From a checkpoint of a small mixture-of-experts model trained on Wikipedia.
Size: 13 layers, width 320.
Experts: 64 experts in each of 13 layers, 64 SwiGLU neurons an expert, 4 picks a token, a sigmoid router, a shared expert of 128 neurons.
Training: a variant of Adam for the experts, 294M tokens, 8340 steps.
Below are experts of layer 10 (counted from 0) of a mixture-of-experts language model. Rows are named gate (a neuron's input weights, with its number), up (a neuron's input weights, with its number), down (a neuron's output weights, with its number) and show model dimensions 128-191. Each number is 128 + 24 x the weight over its row's rms, rounded and kept within 0 to 255. Numbers have three digits each.
Before each expert's rows: "comes before" lists some tokens at least twice as common just after its tokens as in all text. This comes from a sample of Wikipedia text that the model never trained on. Tokens count by the router's weight.

# expert 51
comes before: " the", " a", " and", " his", " that", "ing"
gate0:127117111115116151125089154088147111117143140126107145114104103167157137130148124137110153119084111150120168160124161092138127139142109092101082119107128171141083114114132125118128102128091095
up0:119139123102083147160091177118143148152140147142127118124092131156147141113156121139107150105115087126106098171143132119127129097141115145127163083140148128125132115141113116140117143089139125
down0:172098121150158134158068161125174119127186095123121112120147124168107141114123144130141126137111120152116146144156126107098120096107108162125138110119141134136125194165095134130133079093161162
gate1:198113101132137099112164170115147130140171117123152131089144151139115116141142116141112143169149084157127141078123104121111111142146122116125134111109170103126135120128131140142102135136113110
up1:154116126099169125089138169158109157183120152073155134111110152184110087125118151123143147133130133140135151133150145116145128156113138090174110154129145156141156095094114165103119117116111131
down1:123106095120145144137103180174113184118097102103104132150120143090126140142099125109084102125086136096090131164111138106115151128150165094158096148156094112151117164109154138144117106151146136

# expert 18
comes before: " |", "|", ":", "=", "===", "=="
gate0:156186116166135149131111137146083097093151137125139148115150127137123117152158165111154152125094143110147160140121118118135159131118123093120132143146137150105093077117120184116142092122103109
up0:118171158110090086118127187121150124156157135138152107123104128161122111152160096150131168117102105115134120149122129149127137132141136120126127094133143115118117104135099116130158138112112159
down0:116116135152163152118141156157158098148140069136109116136148116126117148120132149123161110127094124118117113138091149077078131076156087118133119134124152097085127140165107138150145099103114123
gate1:137122127107114114115131171134129109126174117123113132122115111165144133144101159146138153143097097161080120111127102104107127157116126136120100105093170109128131108129161133153115096174120131
up1:142134131104147102112134153176126111171120160097117136061155140158090106118105123132154158101117120163114138119121153111097133146104132122164106145101129123140159106117139203114119104175138103
down1:113087116137127132114113171170132161101145144095105096159137120112106128086090126126122139110120127137120143149099126110095141096117118111141070148136107173150187105123140170123155105153106085

# expert 29
comes before: "|", ",", " (", "er", "y", " ="
gate0:150136133162161170118131109149155062110113127130111126145153137121123142147132154139107145144097108099137154163082130076091112125145126111136109113124136132110080117139118167118152087130116119
up0:111169173136116131176125166125134156120198144095126108073105103143142145135135097157109123106173116139134107163167127135114117111141109169109146093150110136108135129145103076160116143129104115
down0:156145131128154157133104140128151113106109068146151123113159097132129161137132100116129126152136119081118131128102166132101144100081120137143141125118143114121106174115067116166150066123158180
gate1:153112125105120122093128168152113151105128123125115106117125097177136140132137135099140154124137098100126135100100111092103098169143111126156119148125171117132108121124146138108113124103154168
up1:155130120103139100144137140148146174167104151113131135135163154168111141151091104093115146119113144167137170134147151087171105139103137093154116155075159128115162141109114177116090117167104146
down1:146109116112125111151111159127138186144114085118106118194137125131145121114098125125130126139113107147108125118094147111124150156123139081145100126119173135151128124093150100073119110136139130

# expert 40
comes before: "-", "9", "8", "1", "2", "7"
gate0:123174114192143185114132122104117122114114121110130131127123104122133119159173144119145140133132103117115164147114124102129136107130116102106094166116143149099113085126108131149122124140092095
up0:133143132134129105133105177110154105125184130132119160091137154119115127100127108146112132088115097110130117127141131152135134126139159159091164073126157105104131132104125115127127142135153160
down0:161109111098127161144113155109120101115129071129124120131135104129151118146106146150146136119103156126135116145128137103121088134101125146144152130118118107110115162157127100157141074080134133
gate1:197088129117137103071157176120104139122172124102121138158139126162145099140143135132152118117116081145076131114123096132110118168156124116127136145115172091133103127124131101117057131176126129
up1:140136107150150122080137119176099164152112167097131134146110154181101113129145115121151148115121133185099158109147159098153140130150133110140086159122166103133163121110116163116112132121122118
down1:160099094138117162073114149134123131121113098145102109172126140133104109095089096085109143095143119137150142102126145136140132149131153116149102135140126095140135122135130139135121137144101102

# expert 9
comes before: "\n", "-", "==", "The", "In", " of"
gate0:127166112155133133109134159107084109103103119167114131123141164152123145131135132141179151118129098125148113137136135160149153141170079107127122122150101136065093090120124137139143124153113124
up0:084145135139133108142128163081122127167193151193150077127135120120115140143168090201127119113099100129150079105124143133118108122119143145089149089159129129118132100102108083120140154132120171
down0:143117100139108150137076165086172103124118073121126127140121079126111152119135131143140177102137129141111150123132105107102138120118128142155124125134157130082092170158073151118165095100134160
gate1:154114115136140101144134178143168133136159128090105115131105126164144144152113118128149156117110140125088152111142115107104152165130132084143115083128170101119104110129151138133091146195121128
up1:140135116101150115118140155168153128145090169084150141114118149181120132123124118117163155118104111176118141107127139094183147115092136128131087169108158136145142086076155117137141143126117132
down1:129132105148123161119123149169127160115124092113134112171140158139147112141083086114083136117122099117111150160109134147142138117141105062154069104115094108176153076138146098128163152108122119

# expert 54
comes before: "0", "4", "5", "1", "3", "6"
gate0:099131139165139143129164116145115088118124138130107152103112127134135132147166180124145149161092123070119146161117158092145148119183119079142081122138165122108093071115120165125140132150103106
up0:115193164131094122169112155124162154180143154134101150100127131135137129125171095137120115131108149103105114151141161116142117092152126124096130098127144111112126114122116103117154163109154132
down0:116128125071136126123135172167150098120141084100130157112115140151130134151119153132152090117134155104126142139116116092090153165119131151143125151134123166129151132143127116137148069112115108
gate1:137140139121156063110143198143128078125147137133126166156130138117152105125110101122139152128109149078076119109115135114123129142128116144142093095143169109126095109122156131132113169132107117
up1:130103159131164131118123164134130149127132141105120139098130132152094132153131109104115149136111130176122119093127162091162139140096129113181096140113159138145143134072129135097100113125159146
down1:115143135103128122096143143142086150169127112129136123125128141119164155140119099095076157092132110125146149115120137162123117141120131105171092132155104147148150108135144113114159112120100141

# expert 42
comes before: ".", ",", " and", " in", " (", "–"
gate0:164150086136120123119128171117124088138134133152122145112103107140136114147150122144134147130124099146128115173125117141111156121139125080090163150102130155103123109119126124136115111145136114
up0:113147148156130171159106158091171151105137145150155106117105143147124147116131114124096128110133110114126147166132135151126118113136154148096059116170148126098115131120091136147123149141098142
down0:151139153145134186115092139123148107094127092152143168107113093150127117155125118114127097131099120103068154151121136099104123123092096160159149109138141176063129156165055118127143085125125111
gate1:165102123111138112110125178134147111166189127151119114149107151161150141153129083152149118149107087123088158128119115128112118175129100129135127123104122113124129096107132170130086137132127111
up1:122100136098141139110125156157129145148125154086132136114177115188066117153117138117152141134133123143113150134103161120158098146088129119166110160123141115133178111100110169118142131118136118
down1:130140123104143162101122139136101135144142070137096136177122146100123105104098088090106118125142112144116148115109134101112158145110153087140084147168114094160125139132140137102114110143127110

# expert 14
comes before: "\n", " was", "The", "==", "In", " had"
gate0:151154103147132175145131143141117095108109145147092132140130123142156124148136126132130145083119139128122143132092149101140138116131131097103101138141134150102086075112140159150111096153134091
up0:109151125132114131210127144125160118124154139152113113137086138138134144134140111127127157111113100130105104162130142141115141130142157144108145088165131127084117123140102121131141128138113126
down0:129127145130151142127092151133177106104117063116133123132140135133131154095134130178116150115116151116121114155130158110126099136105130162122100138146145144122112165167086120143170088094153143
gate1:137100127113126104123150174144121123152161139119107143119065123152116141138123151114164153130126111137073158112150100116109149159146157126166116124121164099134122078102131142122112116180086130
up1:146115144128155115136162142154118129171103149097155128059081130143107131144113122113165181158122099177133125145125159121155134125127130122146092177128163132133141104110125133120146135126090112
down1:152104072133086159112097139145149124107100091145135117168124105175100126110103103095131109179099141147135121164079147139094148151107161123136119184159133142157166116139122136130092115141138142

# expert 15
comes before: "s", ".", ")", "–", " and", " other"
gate0:124168106158162166150099129119105103118081116163113143142177124140128178122151130103129145134107130116142160170136118102108113106142080083105124138110169126111080097118116149083102084113128101
up0:132164135136111147156119198112189143152169146173139100111097148126139145109143102160119113106168105134098135143117124134129124122152155125078157103159137120113156138106092108153123164100138123
down0:124140130136097148136125135125141110113136039166118145109141112154134134143153112133147128107136124123131077139118146097070130119145095108118119120111198127118131115165096156121142110113146138
gate1:118113105124124119106132177132171100114143137136098148176092117143163126115132135161155096119133124142068171111133130099116137147122119126124130123128154112115099109115155127147117108177112159
up1:133122143134137141090142140150130138152158153056134129138146142166079127105116136100135151097162148156099149106123170083170152121106125112142123147120118123121161123116112150131133093119144131
down1:105166114118125158148122156116122183133147103139087135133120145157114070129089144071140133124118130161149124168110121088121158150095168077195101127085114130146151101109158096139128138167136092

# expert 12
comes before: " |", ":", " (", " League", " /", "ia"
gate0:133128115175116162119132151123067085112112120115144127119117123102161142108110131125132169109072114138121182140138120150141159146171118098125082113121092097107071110083135124124090123137105154
up0:124142152151129097163114126149170138143133139153122108152081135159134123171147097161119113131150121114116117150109122118091103146101150128058128084173170145127113134169110190155137143136112093
down0:144139128144131152124125155121149107105137086119148109095115115164135117143122123150141119116144136086093151159121144087106091115118099139098136173152174162090117159140126148137173093091108142
gate1:161115140090137111101145152121139136111174117120088140120125140146148110178135113125160158175110116124070127114138134114096129128140130136132122108119164134106135120148148132134066103187118110
up1:135120131130125168082149144141122112159084133135145115156152141184116119121127118117144143138114110180123172141114133135145098116096145123149103162151137104123167079079137156098136107167109131
down1:143123117102117125139135184128126139121091098144120134131145109147111128126106090096116137118128120155124116113138131108122160099129160113139125165097116117137141109124166151123106077133154131

# expert 60
comes before: " ", " |", " (", " —", ")", "–"
gate0:135133131135125163109147109152137090125125129159119136124117114157120127165124144114158131124092141151148167157107138127101157157170157078115104133101117156135129090114125132129115108119113135
up0:123165129122100119128139185128114126129140137142158144118116107151139105128121099144134132133132081151147102118123142122110116116142082135091119115120179136137119090128106109150152146111157147
down0:146103115085158143147098123129159096132144058112141123096146107153130120133156130175134139112105109119137138098170147105121131144129126151107117125108139126085130187157079167135168112143143179
gate1:173134121151141105088110181141123110126151134119116167154126155164162112128129125151143135120109126112113166121139098104106112181128087125113086113131131088159113098122143145129118126155136139
up1:126082128101145109104161141181163132176141146106115114061102139158085112139102076127117116098100117175114173127119123097148104121138149104165136145085180147141153142095132147128080107126135133
down1:111114094131141167127136184138145148115089120121078119153124118135102143103102081144122114171171085118109114145139115131119113114093168091181074148145086119161118109171144116127169133154097149

# expert 31
comes before: "\n", "|", "-", " The", " \"", " He"
gate0:138145102138137157118134137124132085101091145103129154111141128113145140146144121156135175158105145159126166154104114097139141154141135097121121121127119119116115093138146149107110080148091112
up0:135144164149114078169105139146125122101192136139138109129119106174133117135127070145130140134122126173141072144141152123096117126101136158128119098151108097115157087148125139143149145137130124
down0:117108148129137147088087155120139119143129064119122139128148116131100172142153107155118138137125167123125145096121152101114122103121104131104146096097135115098112131116080078171144075074107136
gate1:177110118092108105109136190119131107135107133138097130142108158186137116156132138156128119105117109087094117157128097121150115159164105133160137142115123120165127127122144121128092146147105126
up1:151127152099117110119144146152125123191058150106110124107105167176096150117117126118131125122142138126116153127129140147186115146132133104148105155119134149140151116093092161095096149122130104
down1:145101118107147153123080148150134159143079090097110123147107130146131126110076030108121179129101109124105120156107114118106147122129133088164088103103114143178140114133127113137147157124152119